config.toml
d_expert = 64
shared_expert_gate = true
head_dim = 32
rope_fraction = 0.25
attn_scale = 0.177
beta1 = 0.95
decay_fraction = 0.456
Below are experts of layer 4 (counted from 0) of a mixture-of-experts language model. Rows are named router (the router's row for the expert), down (a neuron's output weights, with its number) and show model dimensions 0-63. Each number is 500 + 40 x the weight over its row's rms, rounded and kept within 0 to 999. Numbers have three digits each.
After each expert's rows: "comes before" lists some tokens at least twice as common just after its tokens as in all text. This comes from a sample of Wikipedia text that the model never trained on. Tokens count by the router's weight.

# expert 27
router:469445484489458488511495466527432451503481481492527488467489568517558512484474483458500474497444497523527534484518547521570517531525526466508489502487466574485422503411506547452551476508501582
down0:505451541512566465437533585394497482533466501442475489401519505492550489498540491478484533520495521559471530493494537526546486472584521502435519552464474546535531580435465462539478500496462528
down1:564567490506516486548485426508497485536622551453463526463492385507432392484533547469572527520427500506509463454475464481491471561445464472483493503438465540572531493506491525517482575392511547
down2:507557481521462457544481532481541467463550534516486466443547447496458420535552494476470595476499505447511502556524561505533464466538487524500554474481535468478488526511479564524521495518483502
down3:542505466504435448480450552439560457476461474615511539504520451579474473481579483480492534527428470525543518564468570496519508538542503544497494475533422436518512448510488478519515480426465543
down4:532509516489545480553506541451506543529539546471449501434509572538525548514444531517478449437557487473520493543520508458519532491585541519434429546419537491483538438524543529502502526467535542
down5:475514480570521481463455461496491491598443555457528570475573453523426450503482500451509503436519530517489493462519482472478566535583509535512538545494411486480588504466437525472430460470468467
down6:478506458534491497484545522577482530515509576515429579533528442483481500414439480518494542564436432472491489500543447515527437464405514556430505491544481510526482535505479565499511517441498514
down7:462501537482479501458469528509503472479578491447441521527427487501491526546576508453481512553458527496518540486465545455531526477554525554469486504458420499577463504467435514504499494530525537
down8:467560487517521486496421387426556484499420489471540418570518500455455463482580505582513496487435491485547486485481452480458459549589501445439519481439492436528512488532488547520467414462538479
down9:507525470492473523518550492526512497489470495547465582479511470551529587495539418535558570344563431545447535479462509451447446453466482480513532571458442479517533569545495502489501546448465569
down10:500471534496507466501529568442492547492480518369504493507512514475485491470499490576542455549571498513524536525522554632501503469505456451450439498541457505548505466488482536537503469511484461
down11:481476531487475547501522557538524521457490562442507517493474568474503558465519520440503438517493471504529531465498543517508519535542455526566555510472492527448481503469503485583511522537485513
down12:410517474492453497482442551489523507526502481493549509602484486475496482492489497499476475508562475423561492480521526485466541438581524521485492531485463570527488549485561425512571493468457451
comes before: " the", " a", " his", " The", " her", " Best"

# expert 10
router:500568493502524517405492527464484489518541497566510535487533403503527468479522485425496493559507488497476466520470451456478527556430557533412481488532460476496428499494512518502485554539471465
down0:492508442596503526483496505456458480537483486528537510573539519495497485424499533529550435531453551492427448504524475466480516505506530594507501520586547488467570505492559554538520515552504398
down1:555487539541551499503389571534484514494512513450477478508586510510492564565470484462501515561461478517525417524465550429521533492400559498512531479504446482515459509560563479536490475525467499
down2:612507499479462558500537496435502444430467466509484456577495467454515473541480526508534503463488494520493514590511543543536486553487524539516566576498491510499478448551557446522591528605493496
down3:472541482583490522477481499539476522503497541486514563510443523556580576494540454518547502422563470476523543465479544515559506487422515510555497494514456574426534633475497462500529525459564539
down4:460561478543500524543468480445477513450441478489505573425479440486475502474537482523456500500526541499528501490521562479483587472551487492526475510486498542525514579533531558473488481551488495
down5:453524527419519485472500501528481537505481508554453501488520532529540470529505530488535520485626521530568452469517487538555428467497516489559450494479487533519508518484464506431451441494562503
down6:497477408499469524542456560570483595505461558454521451494554451497512518469519529483500506548467514526490496481487476529531518525507544508510605417458469489535475453591454543466502482598497445
down7:563485483496497528438526476484480538543525422583508465500476433499482455520513519521495496478511542514481480530554527495401559527519453530493463489548493459508469502475481546541489484451527454
down8:591518493465475557533462546464498524461466473488495529511511462530455520471498567511479486454537498506473521555545501520515518618408523480471479506539490483512522571461475503530477515518454504
down9:504466557534551475518494479492543499505501583422533453493464485536454502528468482594574532570523427481466468466483523571468461472524435463426514407445514539499498523429491499559474545521536480
down10:587506551476484508527536547499510520452528479470498518488484456535452508517579467547448516522512557555479465553477409485556471520437523503592475487437567516514507474473510472593484486541430478
down11:523494486501494562505493512469504541504520415490522473488500433477572518475555439501480531530520525512580446560483493473483507533498506497452576550528550520457523531500413450484466530442427486
down12:471554495531510505505440469539498503547490465524531480482462493492511494491568465535500469509543506491500507561496501465500487528506620487497518464531487453448520527523491520447518478466441511
comes before: " |", ";", ".0", ".7", ".5", ".2"

# expert 20
router:587488414513506486510529501517502465524529537524476479524470532474508552509487495494480493548454523470526484505512561480449440607564431505591512427505499598515566508555464443522455496502519481
down0:515449434486499454526510518525536503457441465462534532496434563459523455460504457499457485495475487511479570504501520523488488565509495487482497481462457522503524577506560559484572447527452555
down1:491560510486506552462567473532452509521464524553525438486517488495500486490429510460506472467504518517546423512520404501557548509540476545495541496533520582457474485568570496463496473485488571
down2:484453419520500458489535553470506468532525483504552479547422478448503543499469471429502533461459489506438476458495508523469516533506479371560545509578506476548550534541463401461475459478486458
down3:519552541512428567512473471495555526528478507577477465539462492492560525524479498538561593511485525507539459504464419536485490552588542429523450515461455510527453454507481452559552456509482557
down4:494578442483476486485449470463408519518475524529541562495603548569443437467455535517440540453549452502576480504519609471527537484519499531480461519560407436487449448443485533484516479545558446
down5:572500525482512515503542538391490487520511533456475441443498526541507557545533521497488445486566481483508411499514581541499528520566460451494462406542497479528541559551558468528547498531509507
down6:528476559517456493483557530530558479459440516513464508472500504517481481519502497517507490542512508519482518473423529450495458526458484488502522496503556481404511456481493489441454498466440479
down7:519508474509542532509460576498491525460533504451587522510551454458499511523487537570499421505510443524472438488535488480466438476453501565474466553422478472535534502466496518504496523472466501
down8:499478589516468536398482538524467474554509505519491567532570496456491524529503484483481533464493530491504548528539532497532514528548476494491458419556576545602487443511485504423505511431499517
down9:500489492503502484579443510492524439462480451444583454506498484447570592450475486505476486471523509566501478540532571642501505387487481534561477458476529458503513418552518493569477488447540515
down10:431449478475539586617515472493513544491479457462533503530529537504536531481510461474498558528425479472537535485528499531554534493469532512433524444527503538443473551521493459460474463537535533
down11:536442530562562501515484507526435543508433532448470493481449524469506556497487468480476509409581464502563503601445495431452512555556494446585462516555523500548478480478488502511467520437513556
down12:467494509539484465528568528517458500448539446460535539501536526464409533454485499483570462399541487526530484474457445443510404508541502599480474440520482540532478473543525513515579524474504535
comes before: " a", " to", " in", " the", " by", " been"

# expert 29
router:492514511511495490517439489546488545470496501495535440502450449489503543417477491500499481458584478546511503536505512514521549531473478536505469523556524521494490498508437493606469517540462505
down0:449496487518487497456526551520532452521523564480441509500501438497480571496452547452472489518500517530601482440448485474575493418543507483473437477423567441554495491525494551502410502474523564
down1:500536467536488546499509505572513444500544467523527469516465583584582406502468521458458497568509468491507420494501500471529512483513532441511556456504505428465515552410518560434506465545480504
down2:484506497502502553490529434513503524526490508450539534503480560511541401583510483505529483537509480467489481454517529513475450583538473457424503473513486544463539503547503527535460574583502482
down3:477506490489482522481492463537492521495472500530507575484439525443560570510519564459519605462502519570546506559486445498476468543583467531524474518545520568542515443455453523480521532572527593
down4:551481514440458423437478483503519424546473498462419461520456536491496520429455450520554544476597558434485525471498501506468445544494451469510513513562466493546535490500540488516423461498501491
down5:525478518514529521461505531478530512540537562451588512510486503561479515537487513514482477465524515534533552458587450484580441482505510550583507566496527509539488440475541512522543547564461593
down6:513435466497514482516506486468457536455513479530531508520454579491483480485542535500499454433511414600521452467475486512501490509463491465467540454426486542537499481495514491512471510493545431
down7:437435409536381513553485394486481492409489494495492545504492408596473534419453528520543488517512495446579514556474415413521543537515444485544510478471480527531551462453490524545554523468477467
down8:480439501468542527492518426433524511431535523560468467492493518521497455438489457481398463480558556534461576453577550516533497456576554491505526452437495468552531474493583564519625521477577511
down9:524516496500611530528524541478446476548536610518532526530483457541494540506512407509451517551523491642532502465560567474501537498525482569486505409496522548537514441445466428532454443496429441
down10:509514513526466538575468467487494496452468500559552458428514541562535557428534458456493544462463468514531510451476534509459480580481559527432473520497540448437475525512550529496511552471534528
down11:438528482511530503561523451613514577487479514526414512455514503481584493460517526498549471536468530524421531508441445503432419454521510541548520524537510503456494473458468467458457527485536530
down12:471449479455471525528513461525519601506516468447477439489578545468498515510485459528518487516529480568503463534573537512505473497521514525525532530513446523480473494487606472417430522481494451
comes before: " |", "′", "″N", " (age", ";", ")"

# expert 28
router:535485438497525502487415544478525513524488483550515478569496452468493431501520500466463450514529432475515574513502516442514572541447542420472482562575527494528534531521447488491527544487493486
down0:464490480457590472505510536532523516508481455525554489484494482442481528439497466453550464482487458541585521523524452430484475444405457461520532538525482469446489495501518509537517459548531570
down1:459527509508436483536514491470502520561496468520521526456477487471474496505447543520543479377502524503433497541508481412545467449548533564507521488467452473494463499436470504522539435478528556
down2:450506490467511532467506477483543478512524502518540533525555514475505543571539503512466469453501432572544479480487497546559455502430517481560523512530561490504554508521471502447528446651569502
down3:469515575492502488484517519558497477511484450493534473508533483495500540423500452466449411531532459464514547503529468473526527467483512493470447500507459581577478544519513511542442472522498519
down4:500518575524506476483519506518529503560470605493447497466465532450507553548488539487467479517488605466423531499505490550520562426501529511440506451518500547488499524435492475512460448489561525
down5:533484430496565530476470488571505525511483413545618444505431538510590515520494576482477538473483503579479422467446479570501503503533503518567476457483459487470554502468525512474529545471444511
down6:540490510499507529523468523507511482505474464535493491469469482501503480511500452469473510501505501482494528429536505550514514421448470557530457538569515410510489526456505459512523543568520436
down7:494556553521480545541509510469452511478504424490490450509460502500538556544488549487521416449475512555455417463594523514490503454548492529543452512506520512538510511481539474527438500501491524
down8:469490464478541494511461455492471499554506508518529514537523474549535508491525477495571550447491491510530478464526557498470504470452500470552512439429508594533430447577585577491474499549515491
down9:462486498463491490468512492534454526448562544474575547501497533446498463573485523559521502365480500460560553509483531456486516471515489470516558481501417487465429491518519529532565455468504531
down10:529463524398492428526544564502511533485477532562484443488534536533497454525453473406490423432456430572541468542476521495493464520501491584442459515548497530458604581479524543530474524450505428
down11:506536520554524489481505589474546514552491496511429551514573544530528493468491541537455520420415432516515507543527549473555529528436538508532536555558474483491503465505537509435556490556491415
down12:505432574498498493526459504475504443480499521593523468444489484472444511453474456526517486445499539460472499531562537529456454527539500488489415521515498472490554510460477496466494579430457517
comes before: " ", "\n", " 0", " 1", " 2", " 3"

# expert 23
router:495516486526563552476526519473490488500479439532495467471527523545499494580515532566496558517535481433511480519507426493477478502514416439493505448544481506541492470513490547467447509530492522
down0:494496593559519484559460487550489472575467457403509498487520494501484527557439447527452547563539489498477478564437498453468558450499466513489561480486443512487523531484504477568529493548520539
down1:496534537498593430483479504534483501512488465534490508440498508468429451463415501545510465469531517482506463586489459416518437570433464505545503579516534505536562500596527536467555553484436484
down2:491436539519439537514538522550490459487557489493421510493550488593443466568454426530528458521452516444510465515428499474536563516520471494500495509477581452514566431506436471532500540394502517
down3:478444473457564558537533536575473518497395456482521405524492525480538469476479568519509526550489484570543478462488544493496552436535511535519432513517505569490507570453570425510513602478476503
down4:527460572485502494477491455532534460452443436477454503469486532428513462507553457452471533579545549495532510497548475494435484494516502501464492546472424499494501542482498457444511561539470490
down5:520494423469516545401467496486514559417508461539514592498554573474539449454431505475541479501473496540446462555480488464526478417496489477468535344471476529504394532540469524445490531509485491
down6:496535495483501505468511490466558508561472526540466526431467514525470508513480565539474513471427490539443471522510448510536569486509490413448538556475470534556400558509591419510535506542476526
down7:498462482473466551463470461528514579500484415453452520450530539483401532543536508480484455556449505528503428512501472539506485378469515543531474539533541468560502450439494494513524511508419523
down8:505419583496532513460512534468506480522505589531438483469487449452497494423474497484526522511528481471558535524519496390476487580499530520562463545467503441554408586471458483535470490517490460
down9:557472384498518484522552477504504444507474478452575522504486504544499479450519497453554484471554524498510535454526545523472534481427473550436537570449447466385465483552530469511509446474428535
down10:361442490535463484480465442529483412493497477512513556517458514501444522471605448483455531521508441473502490506512416452453480466466510509516568465537481499456553478429464483456469453475518447
down11:535510574446522522577541525425539489497455559567509471493515511480421440449501443479476525506467580521509456602522498504496516452520461450485562493533547580574517434532469491465475505547498488
down12:484528482547434464487467564499516479495492571574512523516465490476581477462533470507474486483535504496531547504506595515467492442412525540479459469499482473461500446464486517426509534489451494
comes before: " of", " and", " in", ".", " to", " than"

# expert 0
router:525512522464439612496503528544524541438492543511418528501510543501462529537477504481516507488558483469526518479436508489510517556524470519488495528413498531539447493487465403468517487528446519
down0:503487499461484509487578496603567528508567592498454602477466521492482571512520613511529452510506550524556509551483447453501493453499457404512496508517517579533539505503477464537449498510465426
down1:534522543514507496499476484462489496578532580495585459447516511519377481517542513503471426570429504510554452478520535530446466482492512540465497482481417523417471525515536445508420490388560421
down2:509446474499434478506535581508474475489462540507509503523494525509575516501560450467483513499436480478519471499504503539429525474479517441503488475457448424530465596482447465525479547426476497
down3:474509457504477552519533529414445529468516449515474492466451477512454526531510576509621511431414471501545518545526446511475515473495448440496416579505513478482438472539455512500549570498516519
down4:521513553536396526558435493530467414562486461526472542414535478571564575441487496494582539443526468505495465518559475579486468428471490515501486479522460464428486454557541488467502512517557557
down5:419504550514537493508528510505435466467555477527528429493499461531589471509449516458540462474521429532504575466505596487474557455400535512503424501495543441500477545503510556541500517515438489
down6:537508510489498425525381619531555475519458489519480519518470430489583401485545544447463452458546517515497462548502520582495488534520478492508469563466528559547535511512520465495525468509544572
down7:515505520472534496516458488491563529500500477522555562512505518479426512556457478480514508511485468396459563439509498529584565525506508508503485542517466503516483510531514505579558459557469458
down8:539539463490497530489422527527483445502437492449490427470514485511424455501431498488502530561488504521481464509479476512501469545500529436531545530519519504495485468522525558481426495577466443
down9:504574492521505473519553489586473466456500477456461490494439419519499479552484511579516449569491522465509449530533517536541509494488428524542515496431520526522491443508564458482541503434532503
down10:408535536495497503580442450529527383588457534503436534529428508509504548487461496521544469566488479485487445504432421488519483487533502455469497468467537479464505464467505566490487517544499547
down11:523521507494519526436485466449463568529540473537485485509535521558477502515623462480529460536416525503481458477525581545613418505549454475483456460487491496515519500520511480482466589514518531
down12:468495481432524511432458447445521482467393449496486494458493490508524475441541508506480450461507473503515437519533520545515513567465549456531521470536431495458421478438486431507540530465477515
comes before: " |", "4", "5", "7", "8", "2"

# expert 12
router:521446537459362406468568563477554505557490570509474542574467461459414469448508484505514440465470456577564493514496466486553491398497518439460476488529567482487541495488493527486545514447512511
down0:454505461488490528503471461517563539476491441510501503437490512513479507437408398549501492468493490392480483506480449493606497463466398493486523492498541429569494467460483464497538490473463474
down1:570539533560426492513485537538466486474540491482478555544569527484455441522503535539500547542496520483463498505451516540531498444506485458477523438520525519503515470458510529488479468494494481
down2:495456520437488471431505457495482516499509545520499492373448468507464427520551549436506528477523548537511527553509572506572474500421508511534589437490481509514488558564473541442507535489484507
down3:578508440484603484503519459471523493508468481438556440478529522561579531550532536496507514513471481459474517499541608499435529544563470536448507526540491525540453553495556446445502518479454509
down4:497431478444504538564519523577439504450477484513501537466462459503441438477524513496493454555489446442510501522503492490519533462555494586484530525575434433582481490483408478521482499484496500
down5:468444438549488537477524523517491438496489465431503481498507503516439546523532522531504538509534422495498554539543435462491478539630519450448503455525504517503516516520513471508536499428519493
down6:465529518509557481586427516504573507447504447472558478430433518510562496470458585479551489490482462540523499497477488467481512508457486415498531497472456474525603474499533518450536548508506574
down7:515481543536461500426454546520557497458504542535472464493539497470556524484495471523463590503591567413544455482542509547502475454498530551379509496479522511519474546479546492533496489466512472
down8:551511493479530483562500527551552477470544426490501582551456422490533489486528518484501502503437461604403554538499588519553472468479538427480542481561500529547499518575505513524509505516573535
down9:488510492492480459530482536450524498551544494547518517481504540549549565508504529525470530489485483535509427442487518517456512549403440452574522512514468614558556573482546462525461553563443552
down10:606521481535544539542492529506487535518525513506480456532530563494466550521458479451495453497438533502561495470533480516512506471533509467562509457504534498498537487439497534477525519540462480
down11:496510450572520423524481514540517496542446484524590437507473541517555532454556485528540471473480533395512531551541571464486574583501476552524496562485422484473498533524521494427470497452470468
down12:456490476518505520522430488426437478586522532477456442478500514486471504466491507458514523503399487442477447542534550452520463427488518499510531540523531474541576513503507554518470469456406550
comes before: "-", "|", "\n", "The", "In", "=="

# expert 19
router:473531520512521536577583435463512475523533425452507524497485487521460485559550524517500470518597471472471530512506462504477499463506450418485514473408538448506500466573474572560462518508521495
down0:520501480512486459452500447526478461481540469545493527527539485512427552488498492489566465474495490436540542563545502438405423493492430474548467483523479504490472446604567540497482483535485461
down1:493459486478470490567480537453439552521494517523461493431506498519481515517470538449508562510600469540479475615471410467544449535503494506531522452470535503500514526468444493504509584532483543
down2:542414456462533432520497469475517515480454479516484468523542479448586521512458510453457469526504474481599474460570494430430507491519489486576443506490494474496471444544545440463505476486503527
down3:510575463497525534494524553560475590460485430545503493492491489495620492480514479480521484448532494496501516526549502499554489490493544496563466515576483493499547532445523403443578491484472545
down4:566536453478509486449439471515499467525440532484482482612472458480597502491475464495475498535462575506516501524577567460448513549542490521524503471561494525444561521471472468513428542467473498
down5:452491514462460558480536482574529442480516570460501485434502417555450572568450434449447533531446481529484499526500415534554515466548490543443437505480571586503565509517527432425532479509572498
down6:462498548449462528468553461454461489569480597502398508496470497399507538534567434468464563523536486466562557364487478530538419528483481528542527449456460498544490448499519510504493457519554563
down7:581423462466514469463494482531528500589472405539518474569540515517516500467469532479506528537512477480594446487499500479500526513514531505457563467501518505498553558530572488431557520483492525
down8:411519519490554541537495455487558502456494445506533409520549559504519490480482440600473576463511459461499540451449492470483511492491504546600570459536498611456534530551572459501490453463489500
down9:481507515511516528498503486529484475440446522440532424425495540442508524524482564506543484529477479456463570487451507486507527484527511542523481488500536508543474557509472553499578493484473480
down10:473516512423480496534457585500524539589550484499431518487495507494494603428502442489472395468480497461487555502509470511472483488478564491533476516572548487576464473518502536529454512472514445
down11:445496535500476554516485480506506450533471488559491558483458490380453480475467452542467460445455490465520510483539476488516482575540503534489512532515469474530442548498593494542492520516507497
down12:420473563518509413490507520467579524483463508464505460512533500534468531487396438468489516558428483528531570532499433443454521483508488427461481466520517530506515483470487387419526523499474520
comes before: " the", " a", " 198", " which", " 199", " 197"

# expert 17
router:497518484475454523481495476554550512475488549561512493497435442516502471432515537481511540544435476555533504497533483495516521581496540509578526495527483516478520494557465514475492506572455549
down0:552502506551524512509499508452420432504468512396506535498499467486490526485511494439581507492543495523572514475509499456474386507455469500436527529490553505460500515580497449549477474535515479
down1:502466480441524567434478500518490462466499546494572528563499452551474456517437447569502487471530498497473517531489495513494557497540426509545538537519442540432476542477572499518458505440493461
down2:556494455547539520459519525503504539488522498510475479480533438524485518451454514481472491464446492505534452526570448527422525540442488476487470471523586506520513557545461565618507491404520517
down3:441432514496488434539478532475464515531523529540496482506500527526525518450521465484475555529500542527454554475543495512471480498443498536456507485506608468470544531490482569462527493400536577
down4:541532494484545492528562557481442566431569470415535473569510525460433481523430490456485481526494500471526502506506584540589460476565490451512486518491457462453548458469502473442487491500509507
down5:491512540482497428510464503454485487517558509523552548483448587528484483513398461461477599522554525509534540428570471461554489496594559510530449551491493464465564481545414457533468473473462457
down6:428416521464445464581527472488529501592528524486503476436496519512490459494547474508491513474561489514516518468491545492529497439529475444483575546501543500442478495529506366511549450501556505
down7:458520409494476458531472495489493541542516507481497447508506438415517509496529523520503481553519501433545575493574504474534449477517441499474439544508527556506388528529484447526526517471566487
down8:423530498530494499512557533561488488567512544545553480446534558546449484544416577458503495575461489533446473562472436529458535621506535517474532499444447421498472545448486507502498497556492447
down9:451541586454495518484520568505484508453537533443550417563496478533517605490520519538509489454599516513586451529491521532467518456499524469487473442496517560537468485470564427565489542552470472
down10:530530546472519489497476534488457497587489478530500485509552477539534578528468542459505526495571432533557419481452481516515525496466568526500436510514450562535523529536412534515499511427427488
down11:534453458534540496495490406505541473508523498460565483500546447510500564550476515523513478510542497494432510556477505462516484414520457519475456565466428505516586540473460567522547461459494491
down12:525477481517478449500518457481488547491545550561491507467538529476431557517543442543483453512462458506476484461463570452514491461461494499521484583439480545453510515438536483481522506517457551
comes before: "\n", " |", " ==", "==", " also==", " life=="

# expert 24
router:538475483581521534470513608565513517471496431473477577587476547510528494484493508500417506490548445490548547499519483490619561577466475512444475527541549468497486523514513507523377470496494486
down0:506461479470440478501551441508563458536459472419538482466502472497559523549472493519464543503456534444543456489514458487521460576523513452486491515482448432570507497500472573490547521472498547
down1:461471489519536522437457569443548521490520550484483514465458491503460423519615566491465472498553490469458543518493472489480488556491467523472553561532464500501506477577461465582497552435520543
down2:490522546456463531476528575493509506475468414485388439450552510511430507463459485477500505474465502479553514521487519513544499530501559503446461545456490490515538503504545460528488551517517505
down3:459508510529439507518487516442547474528531504484540507518496490489433496486553549535501508472441532493531436481457514500516518506500538555552489496553578517450471486464468523393453507381567491
down4:471550566516517488488511546491426526480525494445457497437515507548395501541509505416521450524461539529497508527533514504515523502518427556493523521499563616508519494447490510512449487475496551
down5:571549506478506472488474497486461473500485509550558422500536525483442457534506465460504520508511433530560480499537566449469507519478496571566527506550493536486422521493519475489526607455470468
down6:422455428500433511486485514517459505479483525491509460475466518489532470575517476519496521539482482501535450554507507431486505499563481497489423569473419507557495432477448473483503524483514520
down7:489464526517529522491523517563474526500455533465473546436507483527537484579558498484527416519518513519535439447484503513438489405413482479484492531433505512613473475463474514498439493483505505
down8:510536505436465470432512433510522520477505571530514547452493569487541472566448516523528485514538453512474467459532455552526412492441485462440478464520528516475481456549434431530466413501513529
down9:555540527462498490504554517483456475509552430490441449522519561544489495475528507495493513514482506479602479492538482508500583539587495564429503607509478489502465525520475529482521521495442545
down10:505479545437442494495413521493521494464481502520470505471522561433471476494473470514446456498459526571480485590485496504475411549556515437523528480477552531540459476459526494484568534468474528
down11:534516504510523493547561478477551524471535514452469518490531521431473536504508472490507499466512490470536442493456488516582470432489529502448533576458518449529479529533539494377495489540522422
down12:492572470506492490484558497517509522583421436459475536522497489513454550496522451544518503513523496477463515553500523557522531524525507561593510521473413467465512530497491507505396473538519430
comes before: "\n", " The", " He", " In", " It", " and"

# expert 16
router:478513473548573559502478523551462551506527464442488400529522615532468514523510505535458460475476597522462513490434544530419452493537529524471551443536492532501510451500462497555416501522456492
down0:512542517468583532641518536526425509499523504542534452550600522521578499514472540497456482531512495459510439526506504455441539488477426485551421474499471547549529542569500440498476516557462454
down1:510538503467524531476516505513461553565519472516535514481499517551440518449442440497576452559531543510538491431463509478489435466520447504562545452529510415512518505465474445503510555466450480
down2:530498477567439484530580504497500426503590503521525484528503446507416435503551578538550518437488531466497540508501515408560527508448411514478517506441486518461490508486431443475448516459498541
down3:463508490470444464430562477538498532515502530552485480556508497507500497537430424421555476500488483544482582503506493424515467510537479569412479395509530520498505497466503528476486515461506480
down4:479500532434490451532536514415551499418483589555497504539482502480580592518451529429541498554506571521541468450531403600482481503474516520519483512509444570469483520411466477550540482424546483
down5:512464477492509555520526509450522505593466505417588497477579499558528505536532526530463505474493420514549433493481486466462521488570480495476499571430463503493405522561505500528546499489436522
down6:506518514484468547497437486433485530450598592548479564508483578431487535502491526467496471473535506499525489565394472462548502568444500419488543462549455569545601490475516486452534513525502510
down7:456488483556464487480564538525405530484578452451435536537510466495543499470494539504518455556432505459547489520546458524499476519473483556503514534553464586423551522524440502448476532501444484
down8:483484522481567470412532507442519473541515448541531558460465521544539502446506460491480506492440465583601605497500503537535475456491553458487441613560528415502481550475494456514389473518419467
down9:507517507511486538536543505540447496512483480516536454513483579444535514514524489508413454468507459499465508514479480541472485505505518443564515463502465489515483516586556556559506462482549488
down10:496482549562506480495506536474522473569444565499513480587503464449444461511451468520512491484539499523543478538442426492506508441473436551499491576469588464446405568529544444531483497529524549
down11:521523553473500472483505515541484459507464511522466477520521485460472559449466509508486560484506507508555509501499495524490505508529444431443546428489456474502476491532569571505525447541483497
down12:488477581522483512424425476494566500530468459506466526541520521535472526439513559501441540511514470435477504508518482522555476516462554524483506503466464455436491519509513479465384507468476518
comes before: " of", " in", ",", ".", " and", "s"

# expert 2
router:524549466584576532453515469482466494523519485435503370473455539503562541567439485498442504459443465556479531484490447535489478502537513466392478479575489423542466485523457575511452528492477451
down0:572507537461462445500476469511527549510466502477481519494492515492452524449522503496535523471484508479494544565492510544477420531596539449565494433506467509434488589426475496487548478540575532
down1:503448523499512519471447504527465496523494516491546493433516491533544555525499483456490509551463469424506526459533477482465534580450442594528426523479454452476530529448508566500478482495533505
down2:487535475495437499468492504496587527506437501566441561429438499490489507487485471515495497561422559497472501454521508410439494497521518391478486566482485457543519589537546496521512505514509495
down3:519446482460485543514492530463603578545590566472451473492547499505458487472499466513513494530464562571560549574528484527502484447545519570528473533474494514444465581498520495491485533508526519
down4:486540449513432451525423509456476547537503502510544511496462510488497508492483485532448434405478519488508523518534456558473526531591516463509451440441496498463471503499547553471538483511503456
down5:503516474550456516513597421495530543541521507433500501501511555525520534547513463500463481551449499536624512525526507518512454473542482469474527463488525498505545570533453460461560455469466508
down6:562482540537511485531496511551421494532487437513411548510470502495456524509488407617484463458596481452521535451561480483455500496575548497554507477448481534488529477514527474517544496528529535
down7:529462512415534498546494451467542564503489483542551488544467522490443511420516504535465502420496479514486435450399471449458488496474485525536591461484502507517589480504491490477524407479496496
down8:488517461422521441491548497478534532488476561534517562483494469555449501484515556454538488561477546479558455507537448502514522487523477561535489433480540549551509446445518533471487470473453518
down9:478543544447475554509514542531488471459550362470486540472508443552462516499556499497455541480463517555545426568466555442531486525534538517525552560547519501495505523523494495399466492529474473
down10:433561444512523459415545540514519509579485549542537564510528520517486528533488476416501453460505460497500587485495542602452513484476498496437468502520516462478492460461415450460484487523541465
down11:503484505458549564491472537503604405492474537487501482496476477448488525474584438479546505507445470422507424501527457468495495481436468456484503496542568424516496554506548494446416424550527513
down12:496540542516575483525431487511434540514510469504533523485571541478509571406458532495505419498481506465492625481443539453498504432469479559565520506549479517579550459504454498487427496444511505
comes before: " the", " be", " a", " not", " to", " have"

# expert 31
router:501556539478513571554521469419535549478569490473469584513515441485485570524474554493516385527508540502461506524475491474495478454468437517467481552462537475460561571487570520501510537435487472
down0:449504534480539552525486451588478478506473470542482479401505503580431470493551494479512501516518467501521511511573480489564516529491485475547436543386500534578426495428529495521477460482579520
down1:532481595500497488548487472546531588548538516556477523485461488519448441492524508546453532515461510501493474505546513457515459505503496564449532527537516479540521557471419473486539442574515492
down2:466447473483442492536569484506484532490457491547477478510501500469520457523522529522549494500483487542455512558500524534514463522557444551541541488601519565494483430469481460397462433498425539
down3:430538521445442577550488546450548444521501446469472503454446525565503466487443451476525486531500482432555479482537507511478590494488490423527497522498495458426479487451481503480473472498502551
down4:462489491512602582532506423474474466574509530484506539478492480528480497497438503493485455524481509515463526485483535597483497547509452519481487526485481464475471429507526505492458533505470475
down5:482485453492522455566511498471505576472511451552490505533450504527527481436469486499580546460512480462516501493486466498505519512572413518481507481450441536491519470531491546519559535546488560
down6:470501537557503491508540506509489530500489436536499491485580546496469487472481621523457544496465543478528522479399513452529457523474518498497496462561585390486507503543471514497386512517581486
down7:501557512483561535442531577481424507487402499567574500493497477434553461499526478512555549545468517482480446536567523522537517521540507530508463523511499496481459539474485463510533548481543500
down8:519541511529378508551504537487512492428566459472472460549554469464466482471586452521518444587543488475462483511451464526447506511596543505547523458550536525572491505477511548492560564492542440
down9:496565500531541477482428425404494502593526528456506483491468538541483492542545478585482513519545446507505513495461511479533509449492453516471525449503578482455530508496500531489439517423436474
down10:530457527535467485533525545483534505493534476466557525424463555467532514503473588439497496533463466483490414565503481510566475480517501496520484540507501505530501543506506595518490495513457479
down11:523489505478448529517491526495470503543500479513472519523477506482481538533477535474475518420590493563494516500459541507547504565460533493520631506526609479463464435568482507474479478548478551
down12:483482510520458414401438474518446491486540474588542463443472445477534476501519484503546504530482528467519526469428409475475482503537521477565486571485500492496540490473519500485551466420447519
comes before: " to", " the", " in", " of", " a", " by"